config = dict(
    num_hidden_layers=12,
    normalize_top_k=True,
    router_logit_norm=2.0,
    norm='rmsnorm',
    max_grad_norm=1.0,
    max_seq_len=1024,
    train_tokens=1006000000,
)
Below are experts of layer 6 (counted from 0) of a mixture-of-experts language model. Rows are named router (the router's row for the expert), gate (a neuron's input weights, with its number), up (a neuron's input weights, with its number), down (a neuron's output weights, with its number) and show model dimensions 224-279. Each number is 128 + 24 x the weight over its row's rms, rounded and kept within 0 to 255. Numbers have three digits each.
After each expert's rows: a language model's description of what the expert responds to; "mostly gets" lists some tokens that are sent to it at least half of the time. This comes from a sample of Wikipedia text that the model never trained on.

# expert 53
router:126121148155153139129109149111110137154131246134121108122144124163121170134116194100118149114121127121142141147121142112141146148143146124116136116065133130086094082113
gate0:166092147128107141185109127121100145116128135137121112113116160148135129150108128117153073134132127156152119131152110104160117122102132114145127113123087138131137120075
up0:071135127133108127095127136107142126109164132143119093148089117122156131104188104148124152147095179098090114132114124168137146106197137132123117098131145116135139124182
down0:131139118195157069129116136140109153087132105154134126101131099095144077115100139170163127133153143126170122093118120127144136149093121117139144104101107134150148120094
gate1:155100106161082120104092086135198122143114124125130158130092134157101141126127116117143135144101152134104074148137115129144156146098121128135148117145126136167100119127
up1:142117129149090126143097110136168102090124150092133129113079148164159174123122133127115162149130111120116133152099158140133159130130098132139140117128112113148085139108
down1:114129157093150132119119171176134100079071082147132138119129102110121076135154092116101124122115138136147120135139110111111165110142149151063145135145142123092122149138
gate2:178126151184112143144119143116101135151109133123094092161189158160176155159130133125096131101095133158116157142167112116129131189099149149122150112107162093144120137135
up2:170130137109086110151121035144102138191138100106113094132120082166149122172144099093164107093124116091158123111115167118094145115153091162151100168138104114121110136175
down2:080108093116067122106163151085129092120095130181128166147137117114108120109145139144092115137150142173112120123123116137164181117136098067156133105135080127165156139132
gate3:132114111171148097135121133148146135058142112137109108136128115122134121111139115132105130143133104186163094144140119128107119125181134098127157098149107114147076147126
up3:149136117149155109093125157146147127074139113134103086135113107129128179143107113141133118138171158142107094151146070110132086129133142131148147119143119104147061139103
down3:109117151125119117125070125121111155135106111166084142159139095104126135158144107099102132094118165103123126155172138147063148101138160126125122118114117148063129137156
gate4:151123110132141147134130141133108144164083157131119130133137123118125138149126139110132128114131149169139135132091123114113098114112140122119157104135102144134173102134
up4:120071112113121119103162084154133130128153119090109127100089090125085109124170106133118154126137139083115117104153148136120148071132121128125166128165162150137132141113
down4:117158098149131158118085114104135132103112105121149102155116141098155172160153156113111129152110104132130157165121151067073104118138133120099178086157128126123136131142
Commas before continuations
mostly gets: ",", "),", " de", " including", " such", "\","

# expert 31
router:128132141121109128145148118112154145160101027121108097151097140128120049135154161131148146105115127136117130103135124129166142145094130132175117109101164097122155039147
gate0:157127104106078148134099152157133129109116128130120136116065109118145092120086154116135096120117124112180133107106082129114108157105115146164108111163116142125165120126
up0:133171139170131148122115124098124171099160139131184110139136132150130144159165108134120126134119156096089134109128172138144102108144142145133132164129114139101193115137
down0:126148134133120094108086144123116154149104091168095094081112165114085093077165118165095128163109113161097136113102133144082113133150112106072114093091114125149140125124
gate1:106111131158103099144088163104088161108111151172116122112121161095145084136135119134119136181103086139125137142110096116111124151165141111161139104160077125111119136129
up1:090157118148110142142131102115136152122175147094104123122144137139121114108130136147140125106123166174152092134115102134122125134077171082146116119116173139116159130110
down1:147119128123154107122142128113107133148144053112158101123075108093115153142115143129109092155095100136129163165120169105059079110127145121117111155128123156155122113168
gate2:116137117100094140138125110151138126089077124141121098143128104136144099147091157168126130133100125116120146098153108188115133147136088129157125131134127097147086131113
up2:118163135162163122124153127086135090185125137106098129160090165148124116120079106143111120132131115136167126153120116091145121112145136110124124106124094164096137134156
down2:126171104099148142098153128140129147129090134121126132122181126110148138153146154099116123100107150107124130138113121127087114103099138153111156111126115152121117131121
gate3:108099129119098146141096105142138142110100108149105150190161131113169152178116105098140119142178139184122116088095112137139088142130170148150110144143128106150145144137
up3:133152100115126126112124085128121101115120132133144171128181119153131124158123128077108105141125121129127124086115133131109128160117162160147139106113145097121133128135
down3:108149126140116130098115127105172131190163129129159135107136110116161105145127127132074137086149161168159111194115105150120125110088093071075105127122119153138135154097
gate4:145120129092099062138083111130108113147136124143098109063154116155124157104102105099132172140136147094091195128136110111151131182117144130138135143133145103142122159101
up4:175130122107164118146113138115099107140121128154131089088124111141114105163131103109148143117104129060114171116152141153146156157097132144138127125119174143145102122111
down4:165085123103126127094136137121133121084134159138118094156152159119133158123107144101151120123140139119149104128115125140185111112094158120153118126149101120105153133177
Articles and determiners
mostly gets: " more", " there", " other", " any", " some", "°N"

# expert 59
router:128113094119124106107160116051183139162165186140135137155140132153130147100136116151132123081148137122080137102130109162135117161108124115136124108119108103119128100117
gate0:175108115138136109117137144126144182097088122140137146108168155154125143135120146085091113137094149105164126101140075155110123152113147095176126142141121148114107138117
up0:136139092117141102119151112113160194132110128176139138136126148166107103119106147111124139097091107134153153120127077177147142141088171136128112134106154152123117135100
down0:142155107122164124124149073136112113122101160131141166169109145112136118100153157148125127117125099143119100101126113143131151164139114161125136117118127111142119135145
gate1:126136154146121107147112136133135090139107126112147121152142128137105150107127103104090123125134142137131135106144102115112148116089124120174149122118127138126159082119
up1:120171128097149147132132114111125141132161150151093093148082173127122119179151159141160123120108111158158127131137184149172147189179114149122166091165126111107079144152
down1:085144139132080109134110136158104129134076185125141129120144129136104118085106126124139144168143120117123173149143125095148103071104103119100065147167164132122153096148
gate2:184129117130152105144112105140112115086131134068133128129187115133157118132117100147116128118122156126093128158133120131078136156109150122162155132148147106125128131091
up2:156124089172108096148130128122083134098148100084166117117134114084115141091110093135091129131146134100128139141144100134079123142111163150167134096159141146121121156077
down2:109132101114120130108156138102159154130135135152104117136134119139112146127123139140133109065159122146094112104147133107126121136137125092090190156119165114105134105089
gate3:106110098091145115108140117128148123154151109152135074139148102107093138138120130169097160121126122164117121086082120129158113152139133087139114154077138085120142107108
up3:124134111154119134127168089148113152111131147155177109108180100163126098150084118131127155141112135088126121156087151104147147153106156107133151110120137099119137150117
down3:133098149145140095145106151114155105132129128069115154128094105113122138130148094133150146079170104156115095109145140137096100103156113159129130118104102137148149135130
gate4:140118147109149116144166147101166159138107130113133073148141114106133187111152087149101132144115158148112100087161149118106149183117185130162146131122133105122091158113
up4:115152148145089128139117123167088125163130134148128131113131138136101168116097169159131131119121125104163130132100125108149102080123090167145119094168124141146090110120
down4:102109133123141103155144146119091134113132160160099110161132121137139147164178109154139153181112091120096129125139186114093120134099159123130123094133138132133133127109
Word and year endings
mostly gets: " century", "um", "idae", "us", "\".", "–present"

# expert 63
router:145099139143113128127153141136114104114126108111158132132168149109127154123093123134123105131116123158171137145135131161149114100146140130152127116118152106079107105111
gate0:106144137159142113128115101122103117119153119115110097102144132124129166120106086142129158130105091171206113114134082145104102118109121108166140119124140118115100114122
up0:088098143088140165115117101115188175117130121088098138149117125127128090160124152140112115143140146070085138136098119114121129145122126188091129144134150120152157142123
down0:145108111111137119135147150135112118165146082169122142158151112108167158121144123181087133180120077125125137128175116153118199106165136087107156132166103142151106127088
gate1:166113122084128139109109137160164109109120132131138141125114115113130102128105107102152138150067077177136095111112127129123137134097144115137137094125134151144140119099
up1:140120141119140143132133138105126127122162133111175127125156073131099118132134155156147131107144140096102108168135115135098116104075093124101120185092126106088119150142
down1:175088123138121164145122081159102132142100142109142133111094177080167145166132132145126121053127128166122142126133143143156155101149096139155104159160133126112127126124
gate2:120070112133155110121120111135117165126149120142144062122135127123190089110113140135131105132196136167152126105131090129124144123140126131153113169128146155135118166098
up2:112054161119124097084159133128108149131173133118133157082105107090164105088087131157128103145165140165147124144120099138165158148148152132169136135088099138163153172143
down2:103148143100106119125078127095134115140061130145143062153114134144125113137138104165121157153113131136125181142122169158114153123103138116149124139139114147155105113159
gate3:130129159119174149089067139132160131126136134113146110125100127125119098133136159112075110143126145114144134115118182136089135128141096108166158124123153127101102115086
up3:100133107103093133090170106090165109136130130105134134124141106070146107146182119123116136127136103124100159145138103119136134128150144176155100116150137116105140146122
down3:132165126088151075088107131142126097176177102136122119203071137151130126100101151183122141158167170112148069126110144122136140074143161124065132124130125140145106132155
gate4:113139078120165175119155124155134166149135148149126158170158152084105136133098096087139116154144149158165140086163109169118182108158150120147091108124100137094120143112
up4:130136182113128088129137102131115114118130103115136100107107122163126105115139146170160174136153144124083126144078136091144098126112154120122147172092145118149111121119
down4:156113142102091121136190096147119129083116136111094128133164148131103135136072128090126114126112140125089141136126114161105183138142085108135152124133091120115170154144
Name endings and articles
mostly gets: "ah", "í", "ier", "em", "her", " role"

# expert 44
router:118105119133123112134148109135181146119155000112132113160109120144127123118128126144135139115128160125130095152134125119135126124119114104121111123115157107178110070145
gate0:113169151144148126139132103147147152085128121130109155161112127176132146107146180141155167110101136156130090131126144101131171136111110123142083099167141128140129136141
up0:146106103137174061097079112129133105130135083152141111118148110133103173141099104130114160090132122103169124140138093090098150166087104144123140133109102124138128091158
down0:122130076120177119113132146141162158163068139131148093114112126096122111172115123143125141107121132126122122168125120158131066105101117154098162129097088115144128093131
gate1:144141170122108168089149101125112097073112106156123148127140131095142126132138122105130139126153157139068125169110142109144117107151125132133131174114181090105107128143
up1:096164150123100176160128158096138116122134111125090115114117136085125162096161132113094076114118154141140105123122115120158092133182168094141109113105151134121170129142
down1:155141105078118127165120114141132157167156109090103149154094094145127111136136090133135142039164122126161148159112121181158099115131136114092157130101148117160109068159
gate2:129138119128090097148144150143152096132131108151111118135147104102164146091126100080115150112135115132169158150094133141121137142140122126128113129129174106147119123114
up2:150141114114092133120121088173108105109125129173122134114117116130103115113090162104134093100144146071133158150081143160128151110124162109139099159093130103141103160131
down2:137134133111126139101117127112150124134132126139181147146102103134132147126117134142090089052124142154180124159109128118109162151137151101107122130099122140138133071149
gate3:120108144149145133121091106164133108066097153118114165130102101123161102116161172152128076177153125081141123154129137127099131116100117136170104117110102095108111125092
up3:125167097149135135146132131159118117143134136147106150132081131135121153158142165115084144125124111140112164169068131081148148144140119136123124160158051072126161128148
down3:122130138159176133136115116111144116149127104098077117145175143130147113102145119161123162069124135109145137149167115157153099146161119113163166129148145141111104138120
gate4:145104131125110144104110146101117135166104129104122147176126136154168130161158097125161149128092140122137131117140133084151126131107094108124128099117126087146185131141
up4:141178129145130131133090133134130119120126139141162108127161141091125141091129182133077125130178125127104146122108119161114152110176129160113124147126122126132107145126
down4:134139155109093095130155123157098126155117161118125107114166177141101106152123062128166114167135142105140142134150097098142101121130140098126106202153118098132142169078
The definite article
mostly gets: " the", " The", "The", "the", "oc", "See"

# expert 27
router:103150131107139139143132122119112135137125000117149137127110122141120113136137138120144130011134096108115131131138139112133117107132121156016112115124148105078132154125
gate0:128108121162106162136102140134172109114184142110108166128120190144131121124133082126150156168104142141102125146133132131124123144164126131164134108144174166149110142095
up0:148136122098107110107142142108134097109132125152103122083158116111137197127110107122126148149090096076154162133151099137149140121139149103157135140130111125157117135185
down0:105141119149142137096123121146113149126137125135124116122149137171157146113105107098122133114109141109077140118131090131148165119104122139108070125151123125131163122160
gate1:177126182135168120103082166107103106126114123095135135114141156117136172160114072126158137127134120162128109118082124159133136149123119151126116101156143143135132131099
up1:103134109119087160130160132123151111129156150131090117156089147118118100149117167137138164128116141123118140110152119130134139077109124098136155125095106129122110095141
down1:150143138149135145103085153134167076138091117137104148119149149129132135147109197129117140231133132165133116132104118149149131121084124144163108152111144137117156124060
gate2:132113127132138078160115091121062118148150152115147115109131140132168127151120090145091105125125131147114105193117174151117164066152154109124134156103139123102104135147
up2:126097105149134140125116099154090144116143141120118149117132087139108159114132115164101132124144108125138082137117176183101141130114138114118103108093119121142108169122
down2:100142138087102158154139149090121115135117137092127098142122125148120104128118156145123156127134148162128140152110080128091102084097124123129140119094117126109170138109
gate3:154104146119107137083149137110172109080092115077130132138145130093139128120166082150137110150105106168136176137143112143143094117134082105133160130121161135153129150105
up3:144140131140140161112098111148132166180118102116130124154114102103149160144111092176144141120142129085114092134115158113109099133054142176145139154144122119156118082123
down3:126163118094142086114095151153154177116153127102115155104147128155187137089122104123156142127131113138140133153124102137136137121080122139082135094095121155099103140137
gate4:124109111132104108115088127159153167125137092126152111112102144060167146124143148130108137123136140153154118119130101131140111085155099107147105121133092124164144110106
up4:157103138122144121142116139074087108112134128099129150172115135138137098110124115118116132113126144125128169106161141139104149147175158103155144166093127133164105145139
down4:140147119113103133153116072118114135153117126131146103144153093106120109142116115117141138109106112143126159166086122129138161142168096118160121114153153142145136111150
Space before numbers
mostly gets: " ", " $", " £", "   ", " Liberal", "č"

# expert 10
router:122116123164122136188100113152070110118161173141116097101122112094150106103150144151125124159144127133080132122114141166109139102125132106143124126138148139129132152135
gate0:171132160150139133115125118117127118097127116141134170147146116111152167180083087152145136136156130120116102125142129162094105118113175139170099132096105092074108143117
up0:106132122113116143154115109155133129142113118145103058122117174067155132100129174112105115129182118125158115136126100124149149179095118115090099124093123129174164148139
down0:154098117104164123079128111119149148128127110089146169125107152144132155148118101128114080143141119124128157170125145143151101121166137152136199124118130147099165125107
gate1:170150089120171104109100106137130148101137102147130093102149106158134111139139158152081128110136153106123137105157145106080104106105134094145114091196123147110090111115
up1:096126140080118104082110117138162161156126137122138139136133111105179144144154135143137122114122110143130097123133112136140082161132072140090089124107098140145116145121
down1:156123127126111110094164140139105133113123071128172132163159136173110110115111119151107086143163112136113132088096135081105163144149117105126180135174096103111093138120
gate2:100141102144073123114121087148115138127094112175123126130099085079091106115119126156126084137117135141139133153131132166145112135138085143110097106126138095125111117127
up2:126128204127131158106153179100155146112125123079149152123144169163172129139145147105125156129128088139129148107119118064111155124117148111097112132119084136131127131136
down2:141129120170143150127124143136172132120178131126110153119154128118136125098106127112116146118152128143134148142144104157143172141102137139153150145133172135079148130126
gate3:139128154113124136118133135097168074133136103123115152142110152103117136152111119134135158144087134143142118162147158118170057120093131157120104142083156113110113098124
up3:092139150134121156125128147136138110139118096139139153133140167159102118127156131102118109152150099148149131106120107139187159175142197136135143098138117127146158121170
down3:122138079116132126120111108107136148136125124197132122116147084131137110120166152101134154118147119093079120115124121119122177134151123147145113121128125130138114163143
gate4:148123120173116126140108096142133105139138165135117125137152156127166114112078098108081115152106137138141150146110142165140132209097079126138122159085132142165132171138
up4:146153103162148124141110076158094124131131137147110114154155114111149112104122132171125109140133098146121150115113146175130153173146086153133110156116133131163154137187
down4:125146124110130134139152149121148085121127109138124148149127094126134129133124110136106131140156147175125144143104133121129146123142111121128154131144127081134125127078
Capital abbreviation pieces
mostly gets: " \"", " (", "A", "T", "R", "F"

# expert 21
router:135127155131142133144136124131125125123148157108144108144123142150143075161095178145129150069146105100139150126103159130113151065122119136091128155100133108121130068098
gate0:150091079153153121148102101140115145157114145107127128138135123118172121153140107143115072130156149153145098141117156120121116131089109157186122100126121158167143160121
up0:129124070110141104091122121127108071109133094143098143081111100111136116108095096131157124118143140074143156145137111119130110109124130120155088151138127133144162172187
down0:139120135166138144112090095134143119128131165176146120144154148125176125106175127116092067138097114151124163125131154097149176141117151154138176137189125129137132154128
gate1:143149151132132156125119144121117113089145112114135151117124129144121088137112089160143144146142104139132160172107110155076107115157122095169128144165171151105130120108
up1:144127138124146179109172116136119103148132122168138108097109125133155127101137118119092118118133120132147107134119092128094121089111127094145150161165106113127113128165
down1:089147095119143127103163117123128101143150145130156096135123145134121102132098068155108146138149137108109102164133198145156172143137121116099142124107132147150183137094
gate2:147116091104110092144094152167155119156096113148114095086177157103137140119120134082147126116126134149163127147163079118147107150094131143141107147148104095136138109120
up2:097134086135167136134122162121156167149122193169063130125083161166116118134128151102158165132134114142106157146122157119115115083125094141114145118151148150136117118117
down2:167111117130147141089143135173107170138102141151136132082153131116138158119158120130138144136132150129147137182175109141156121159105176169140125161097130151123167138160
gate3:138098107168134096120076104090135155140157135124137136103144144115126144136123172170153129163145124111155134111134119104109153105147162122136118151131115157155111115117
up3:141102125161136133130124111113133155163134137079115132102175149163127129120123129119117111143104175078093160139135123132124142141113089116152143141106120131107140116113
down3:118118095111154115060127148145143113100128149104132144131100094139133087137144100131163134086151119147140102092126142105161140112100151081109125125123127119122121132116
gate4:159112118163072110127130149119126102133118136138177113115144106122140134102114150162122080169142124135056134097116138145110111116121180119157123109126119075131129126117
up4:116135180150157146090161146139122124170120120077152112151118095150141107124146124173128111132141091109094170131117176118130109114103153123125134127121185126098097136092
down4:139104113160155099114182151162121103100107147205164082176133099114099148149104140096130148112145127123138065126137178153137117122123129140122132115096108146118100177094
Table cell separators
mostly gets: "om", " current", " Independent", " −", " Gold", "ol"

# expert 24
router:108128108133100111158112104159153131112157044161115134123125148152119143114151059125139129140083130121118133158136135120096124073122126112126090100132141123142127167134
gate0:082109138134089141127111140146130123150107093149162125125126100100111130095095114135128142112152090142119161114132137120126114134124152127147107118109159114094114100149
up0:148077122179150141123197116114157116117132142075096117111159121161122154132109129120139133141148161154119101116150130106173137075118124127122125116100140102097136100116
down0:121151131174153142137108198121112123110117137122085148109122154148147161139173123107088160097117118124144119112132083129144109110156103146118073134155148124139162108118
gate1:130095142114132154120138093162129135130126119129124114156126142077153168100165121157142104123141155118098128155166127138127125142101106113139136134099122145117117163133
up1:176137117102108133088120135131137093135120121152170132103145127162115140107076137116137105108097125126176099096139141167138098106091122175105125138145122133110102126135
down1:133102122136139135179109128098148132094126091120111154106103107103114093160131113152141127069106140115150145155138115153136117111088125145119140096099098132105109146104
gate2:169171146145138160089140103173122088112099101134132142122115113139121123150099090082093131150148134093177087139138109138141154109128155146128145162119180167096129122137
up2:110143088090119125154072118100104114140148132164166088165117139164131108096115135151107128119132156093118118133105149148130081122126124104124163158074144149136138092114
down2:148147126151136159097129108158108132123118117156100157106141136114139155128147103122102100179073111145138156133166125129130119096094142118098095135122121114167099151143
gate3:104131127088066125112114126126143113127158127139118136067118093116094119135128119175112153151135135139105134130122147155098092164139116133155146113161125125130113136104
up3:121120125138082126067133154148093081144150119152104140129109114122110123108105099136121148132128131142169168161144142115110124120072126130129139128149144091082120142125
down3:122118130126136126151138133134113113120139130177187122090131136123080080116160112149125194156136103136127127144156122102134129147133089138126182107154149130132106155168
gate4:128149083126160103110117115174138161136105130160161115131139147137115108107151146114149092138099133130175148144126154125093117129091129104127129155135160127111138103141
up4:112130144180121134117101112133149148146120126141178111120138113129135135088158121153118093121077121105134099152173159120091115104086107092109125119111141127123096112128
down4:135082110129112118148101153150163163146161102146100127135131132117122142121130128166123095106144116125109169099097114126144092120172109141128140111122132077148116118091
Copulas and articles
mostly gets: " is", " a", " was", " an", " were", " are"

# expert 45
router:122139123101151138145147139104124136147130000118143131132125145172128122158140143136125133014140093118110139134138135084134118121127128158021118132121146110081109140127
gate0:089110126148150126141112113112174106104099141112086092166110163164087156166116143136115127166150117150149104110111089122104142107160186134143144120137069165135144120094
up0:146140147122136125134112130143115126165141090126138156098146087115158079078127132158117083117146149122144134101127148131099178121102120116109106151154144086149157144145
down0:123128087174146107161109154107149131131088115153111123128072129125128153138128149127139096167141123102153124118085085138127100125138145125137130132111101098155125070104
gate1:148106120172131136091098111138136142107147141131134191119143121108153154151109106136140142142128126155147151163123145105093116124109117114133118148153129148122061122114
up1:146101114142133147116115126102145175134167131136096142090123084161113146105122135161100138107119134167151124144087153121100132116130122123098103106124119141109093143124
down1:163141160160137155136121149162128075123118119120135141100137144110147134153108092161141133151129093140175158112135144102129144154127109120161111115139147162154101138118
gate2:131158161098141125185134152122102115158118124120122104174102142106152152136098144122157112136142138153107115109147164122139100133119167132127103119159126132168115095138
up2:129146117126116126130171122122178172114125139112150177093133164143122112159141115107107131127104136095114147119147088154150118125102085131141124163091132161137148126124
down2:127140098101119111142101155136146139110131172118135103158096127147113129063127164108123121135100128147116112123115148122105140117117118144138147146129177111120103119107
gate3:143100163130128131132116161137101133077117108132121131152131083131157076073094119095142145137164143213124132117141145149150097137128130128128109149134191108138113133098
up3:110150136146075151129116109090144086180115194112122148155108178101106156141149137146094157141101134074139087140131104132096166131100086106146168132106063174139153136134
down3:133122104139125154106135100135130133158130110141125139110149125116150121108172205134119125169120106092108115173169133090102147146117132116127143106141111137087163138136
gate4:112112106115119126141144098145151141160149108151103120094092126162138112134090095084136105135122107138162117105137132096161097115103134120140096112129100124121175129132
up4:125151108126114178118151125162156117134170098127082166093145112163142129142130097158165140149124137111127091121111108139116123114128104142112099121108115119072135152125
down4:174154145129131150125113111160105139149104107097129137085111103150113104116139161148153166056103110092101181126150135117107152155164125141118136118173147092112141149150
Score dashes and number spaces
mostly gets: " ", "–", " download"

# expert 62
router:140171154123159110157156118169120124121119118170101138113103150172106096124108065112163152136097143118128113128134107101104109109141091112114131124134135103181157134092
gate0:132098115154087137127138140123124134134120130094158098106130112150155128125109097131099114140084163156149120157125158142130168137118127079138112148089183116095106127113
up0:138127127120093079148170095133152152146134150107180169142161130130152083157100135115136125125123126168108100128133159139148166124115118113080121154164128141128172114132
down0:084115142098116164127145138115117114114151094148124092143158127143160107131115168096132155188146110166121159097116141086125098097098101164121104107138117088153130132141
gate1:147097147114099096161106121145140137123148114119153110076130080134137166167085153139121125124143145154142089149139088116104123134112109112119114220110133099140163156105
up1:133136137126138114166122168130138115136128139157113132128133119136131101136065137124125114152168155148126133137125146152112119126123194150145111179117159079124177150122
down1:104117122152116133139113137167141170106093163138091126149107140139155136139149148107113129161149175130128129115139090150111144141115116158097132103089152151138162079145
gate2:149134144155114081146159167125134138129085107149104150075132098127108097131132122086126145101108159103158094137109117125117138133103128098130088136096142144106140138153
up2:118104182139132105115063081116179161127124132072117077102148159173140155117120117156097151137172153129121118130149094088090120131065104114117135118120142112146136110112
down2:124140127125152168112134160144085098117110197141123102109085114118095140152138192072117111143114146106096116123134144161135118142151185159132162117158097096155161156085
gate3:180110122124094081103173113134141142116091116140140155095110115114149125149107123110102112128101170138130104143091087142084120155106151128151115115136136146087096145146
up3:121123120090117075155113111151139128101115114115109129067128118151120097138101097183104127113104149164080108168086111115119105130096150130134140106148085144127113139118
down3:145141124143122135131131101138120079145093083182152150119100147129151162118135125097134144108137114131089094127125114117099120142109131139111152096120125080119133088101
gate4:124147160138094105134125133136097136115115131132121090117107117147131159084162107102144159132114125126135163107104148159145103107138145135149146133120173140112099154089
up4:080115120130164127075144131107127098120148120111121121156160150109098128128124171142105111137121158188137125123173101138066143167137143107156133155124113110139121133132
down4:145159128084139137121105137151109158116146119175105149136120121111180170126121143140102105086140131156130120139107119086102142172079129096137116136137126167096123140159
Of and in phrases
mostly gets: "In", "ic", "ac", " In", " in", " since"

# expert 39
router:137132150118098146114094131148107122119132080139165144136145119144149123116102100111167150134111149141095134131147106150125101063112096083195127124091142148097151082118
gate0:140095140119104172098160125129150092164162091128101111138149155139161144153106147113150143129119119155166104116142152123142104116135136111151147144160118127100134128115
up0:115144134140131082168090146171150130166105120141131144131125145080136140133125135178123104125115130153181133176118088099134114137117129101102108131121140167132130114135
down0:119095119162121157091135088119120118071124187101119141136079100143124109129094132139146083165127097115131155071162150127137094117134101171118153165164084111132097124117
gate1:138111083145152119136120099171139128105127145123125102159127086114143179158099074130122102146120123134134122114169155132076155114097123100137105145148147133143105146111
up1:172155099160121147172125142098130154102144112127160147152074156103131106172118140128146117137133157107135131135072106098157120154145155185174130085104120106147141129144
down1:118105194093094135104132144131106157114140147069114130127142136095117112133086127038135136165151143095120144102152121121116131107104139123143136141159138158116141132168
gate2:145163165111155111135119115109096141106160127099132121143120121137111113111102116139132134138134123149173109151128131166085117116125158127166166149145148134119137165111
up2:147152132123172100149154109108113118096136118121124131150092137125114142108093143143139118104135118098129129124129148158116153126115133141191134108109154119113140148123
down2:123144159147118101117125123118136153131139150136122107130121118088143147133085098106131168111123113130127157134129151140116118099100131129134137141102156134123134111122
gate3:140104141112124087126103133139124123122207124090074126111144141125116123144101087163099160139145113140123132134136152136130104117143120143145163143136124102124105114103
up3:053147093134086143148120124119094134135122121147167159142091124125104100098169138122137090127110121146110090134124113145172138131123131151093126119130121166147149137122
down3:178120149118152148131136095095125099147100132154109085141128116137155143165136098143123075101115153164141161147115110132156105126123163164139108153115112098118106095114
gate4:093138118145129125196124128162095198129136116119147135150118169122139114113106098161160142138079127080138128125111150136168089096125184150150135054163123101073092143112
up4:144101128093144122145119124107104123146152126114104090165106128109111145120096169112139129111170114085139149163138097152121148154160114081112122124104118135130123122115
down4:127145135150134123149161127151132177136134143146129145117171124126084131105145107153112113124107089111150144171141163107119145170139121130164139088132147117159150132110
Pronouns and auxiliaries
mostly gets: " his", " her", " it", " he", " an", " its"

# expert 43
router:115086179176162095115113143131102133123082161126149113172107132097132118131151161160139103121122142095102117114085108127133154179156141087111109103187114158081137126147
gate0:128072117128146104107142113133115087152137130137109123144135092101177154146134145175128139141142117128155154124137144129135130116152084091137138117146134141107168135112
up0:144133076108094162151143120141146103118129122150121166111132164127124139131104126074105106088137117119140106122141077130102136147133163132087116146134153170131111157140
down0:074140121137130076133148135093111148147092126154129163114117121154166134137170158132126165111114124139120115124113143170152111137122124178098141112126094127123143107112
gate1:131083117128158144140117156156154138126125145118048099168072116124130138144078130105101137128132123120128132171127147125138131149147144140130132159134085141112105090092
up1:138146150121095120128122132097124122129140087134183118087146157167145137122179098116128123140138123159121114095131133135127151095116131114124127126146174116158128122127
down1:169158097105143114160153105117136127130110102149118144119153087109160136129104142151134134154131169110176102123118155119161089149101169140114124118154095137123119085122
gate2:153097162161117144147135105131134108131106168149154131115147142186122126167102138066113097165098128131122140177163113121122140133134113125143126140122115122131132145115
up2:134147113170142107127129119136121112121147150185131094129136138149118121170115171124142119126139143126145098125131135119161100129093136138133071133140120125101130148128
down2:122131116111124147089092138098122125123118150144154156089152106092130140109092139092122132137086122120111167126129107109103105138117156109157129161121135131141157115090
gate3:078149074135118164130115121161110140116130117131118111139127157074136143136106119143152130133139165131097090122149149170128112166123112107133153111138133145109132154136
up3:071153100081087129152151137164099135144162149118138154155120106090138144118126163147139147118116131117102139123130127129123155106099145107161103061092175159092114125120
down3:119152161086147146134139152110105076142097162108150143081127151120143102120167122103135167092141144119149088139151107155162125170105077127143114110116126165111120079146
gate4:132121160158145134175110092136103135181132103142085122154128132124104107154131121140142138112132180118110155174111096148125084144077130126114136124170109135134166121109
up4:156131145144143102101136094156164123148112105144133105119115122139150125104116085137131150139139157124135151104118175161141114135124139119097095136165100107163126142080
down4:104113132136142161166135126120107160142145132137103139129125169107127139118158129114128121138156101142153103184107101120154121129168128118121132138113118124113125141107
Adverbs and "United"
mostly gets: " also", " first", " United", " R", " later", "R"